Weights of a small mixture-of-experts language model, trained from scratch on English Wikipedia: 9 layers, vocabulary 2048.
Below are experts of layer 6 (counted from 0) of a mixture-of-experts language model. Rows are named router (the router's row for the expert), gate (a neuron's input weights, with its number), up (a neuron's input weights, with its number) and show model dimensions 0-127. Each number is 128 + 32 x the weight over its row's rms, rounded and kept within 0 to 255. Numbers have three digits each.
After each expert's rows: a language model's description of what the expert responds to. This comes from a sample of Wikipedia text that the model never trained on.

# expert 39
router:137169085085144151128171126113121144143155152125106164084164164087078089116135125106096144178110189115117123096142127152131142102149097115137163120078116107116101103065110156159200151141148108090129083118083127143156096142162125093096087115162139089093070113183192166120092132161119095052191091069114173125116181099134106130142116203118138113111077119172190116097071084127094141129126
gate2:187139102156166126071157079118096134149086119152059140132143123190109097161162155126103110095132125102139148145135174120147097134114106129157143159124120155122156194120151169117111153108084096188133126073145115129105172134085116126107132158131104139115113110119148155147096133169170167150050077158185100088205105064118200121122154164111101102093115124150045146107115096123050082107100
up2:090136169140121186125127138077151112132176115132132121129120107090148142134120166163147113171150138117076193140088119105123196108124155118118102094211116170138104082182119078159073138161179150123182104112100145168129078109156136117139165054190116103167120178152077122140111184107109132175144114131122149114102157182120148094124093112109068139137204120108171159155084125155078134168174
d after Na/A, of. Single consonant pieces, mostly d, inside names after Na or A (Nadia, Tamil Nadu, Aashiqui); also of after month names.

# expert 18
router:131175158102122109145175108171158128076088159154089134129038089133127091095113092118136130127124127124192115135071124154083141099120129131102115160094114158176089125100163126131143196094110128148136159166106116115141110065211098082106122208165162157110120153165180166093100117126113119143155151189148144092084146173111158102126153156183176125076163132177089136066129094130099124164129
gate0:113156123172131142116177082129140142127125080100160134128142083140148122152154042100113127110133127137157121119133147167057183089175091164164159123122118162081151072103198136074185112115093084097110100089116168150146163128137090123107094141103118194054083162078118129125104112123123140127111143171184164157089115114099184155110110126147144197099089080147105142081094137118072180140133
up0:187099193142094111138177148097085083136128122098133080135187135138132144110189100128104182103100143118141174153090138148115119099114142125133126150069089128133170159127115155084123144141153179121130086175132161046197093069097152166102169140137139175122126127160175096115165118125153144157102178115154159083141132120128137162084111129102111129065146080145045066108153198128115150170143
Latinate stems and s. Inner stem pieces after prefixes like re-, dis-, unce-, such as rt in uncertainty, s in dismissed, port in reported, plus CJK byte pieces.

# expert 60
router:139167168124159132108138159116110152120129162133140158059120104129098120180195140116113077136065140108065117151104158184082070116129147175102184128123120182155132116185171127185129119116168135094146115136157117121127076162182100135169120067166174190165114096096052147146133101162161090133165168166160143147175131125127171088124144071127118104074157132166154161136155111088117157149106
gate2:105166117143072188109151105137101128160147132117115121131134164116111149124130119121157092174140170133146123098078165116144122147084172159128131144189143068103081111135168165162144128136112200111041132143120179136107104110097173210119106119126166133042135093193102108114076091167126143154186095180149119170131164103084085158131167148144182153094090077138105163120142132098148151152169
up2:147162112144083118127157095095091111175127187164126131146138089135159163148109117110202067172126129111127147192155151104136141121141123108113157082165101085114117181158125078144096136115131116156065144098084143158137109116181102134102109149086104141142209137143123152154198092156114116142109110166100122138114096111112107157133232147152213106073067122099077104186154110129084104116127
Spaces and hyphens. Spaces before the next word and hyphens inside compounds, such as two-day, non-families, re-elected, Secretary-General, plus prefixes pre, dis, sub.

# expert 53
router:104206052216109163099158099190159158112124128147166147158150136119071151138105177128076097113149183090101107145177094156037127198131154185108154127153068133085154142149169119142161119109145109082140146140119145129150157135146116078158119128141141140176136070138130121110148105118104166090120152112095096113120152173101142060108093132199113129135156110110180092117118141155141112100145
gate0:092185129143115146111113098164098080143123154148170124124098144151140063113158167156137121116127114157158123126157132096071130158124071136111124153168125052200148094148127183101126080111175112202167142111150077151166083151108101050127100101131143106155126066157092092198127103142087122156094138184190112117123145116103050121102125127131168116171155175170126143097171146143098132146104
up0:142135143127104148139121111172121141100135165125140106172108113097158039159149147149170113217108164126138112073130161143069111180164135106053173093143137113117151107117104160090137128130180156146171151063141127087185141142118129079118161111137143091101192134129107163144165149145112206195195129143088125144141158138073099117077096108124093169153124144129083146069102138154081139147146
Auxiliaries and copulas. Auxiliary and linking verbs and negation after a subject pronoun, such as was, is, has, would, does not.

# expert 13
router:119090111089139131168082133128151116104072139161160145118154127180223179077103141109129127133121121184163089108114074099168103101130153109111155117122079157146110076139094126126162127088159068118160123071137135144080185140140107101116173131105063101113122182113103138118148120079152066153185160158097144085158133115187177075163170160162095070142091114118096124127135110153132119174084
gate0:104117094152150138192089115156187106118098099119141088159123099078157096122105124137109139111104118134170157125128100098089142115185115142122104115109082136134074088111091141093104161105127146106081152160119068154056173159152041174190146155138169126130155141149093175117136130145126098085076154142125058170195143068167127125130132155136095148090119140134089163156171102046163108168109
up0:159112126122137168138093145118114088127121169089124173186121076146097183132141150142134175154150140125143111147095076158143066137110111177149139139175143211076067159148117133118160076174149091088203112090131151119129119185070143058063157140156144112101163095085101117176080074109096148137120141131189100109101122130139136149113140108120096083153154112136103134144134087148092125084057
Adjective endings, national/public. Pieces ending adjectives and stems such as -ic, -tic, leg (alleged, legislator), and words like National, public, United, political, music.

# expert 27
router:085156124194094171090132138185140127123152154132191107095159148104085119144187143097062102150147145139059134122167169081100149135131162151167128115175136119080159136120181091129115122079159075052139122108082098188155084113120120118147115139134146137141158120110068133171117107134076172184167113080137089124118143150063148065174064153120140111156108103172109141098102134113140151104108
gate0:137092070176144079096117069141111134102101134096101123122107094138183155158109079177086110157138150160114094106155121102161156063165176106102149162181179135157131177097109102123151118153151147093178131131136164145073102151225129095093186164113148103085114103116098089160154135115185130157107139123136109119169089166103147128146160128017117130101150108098131121112122115080166142088108
up0:149121185108119186104108157116076107136097075109116145185194141113088158125132155105106125057112153180131101139075154149119151142204120145125186116081075179157105118102121157140078147144116149149144153150143143080207122165138104172105132079164167117115192154138133139142086150062151106141168073140122150127171084115121183174113115129101071115122130158106102159123166150155090123164089
Auxiliary verbs be/have. Forms of be and have used as auxiliaries or copulas (was, is, had, has been, being), plus be- in believed and bequeathed.

# expert 24
router:116150085157141160175124172139123132114119156128152162142140139104175070047089103110133115122143073099125079094116122075137113111133146143129181125124131153119133084060168086109110098061102114124118120201153121125154152138198084161089174099183100111099184120151153180128154122104128117151170042067153157120159130130090098159101163175062135109128172083156085128126117106143107097100141
gate2:091106102140110118137118177115106123151147114083140136151152077155053162099156055167145091090068137110167122121147106089146144108177143091157145143166136096114141147149155105122154131142101076118075070160166100102105145087160081152176134115112192110157193126147134176145143189116108125103175142104109079183158101156122200121146136141110182117204090108166086097125147144105059141118123
up2:136092124130152153092048125107113114108152143140078156143194136080115138201111195193165135066124179128133111074125072117081137154095127139117095071117165125103108144171180116104100127169078139143114140094137121114141182164072109105142126106118154139142114104117125129118128173112203093040213112095090088101106117118142107147158115104167099173098119152123163139082116118168139108111133
Foreign name pieces. Inner letters and pieces of Spanish, Slavic, Romanian and other foreign names and words, such as Sá-n-chez, Domí-n-guez, vo-n, Dolgopol-ov.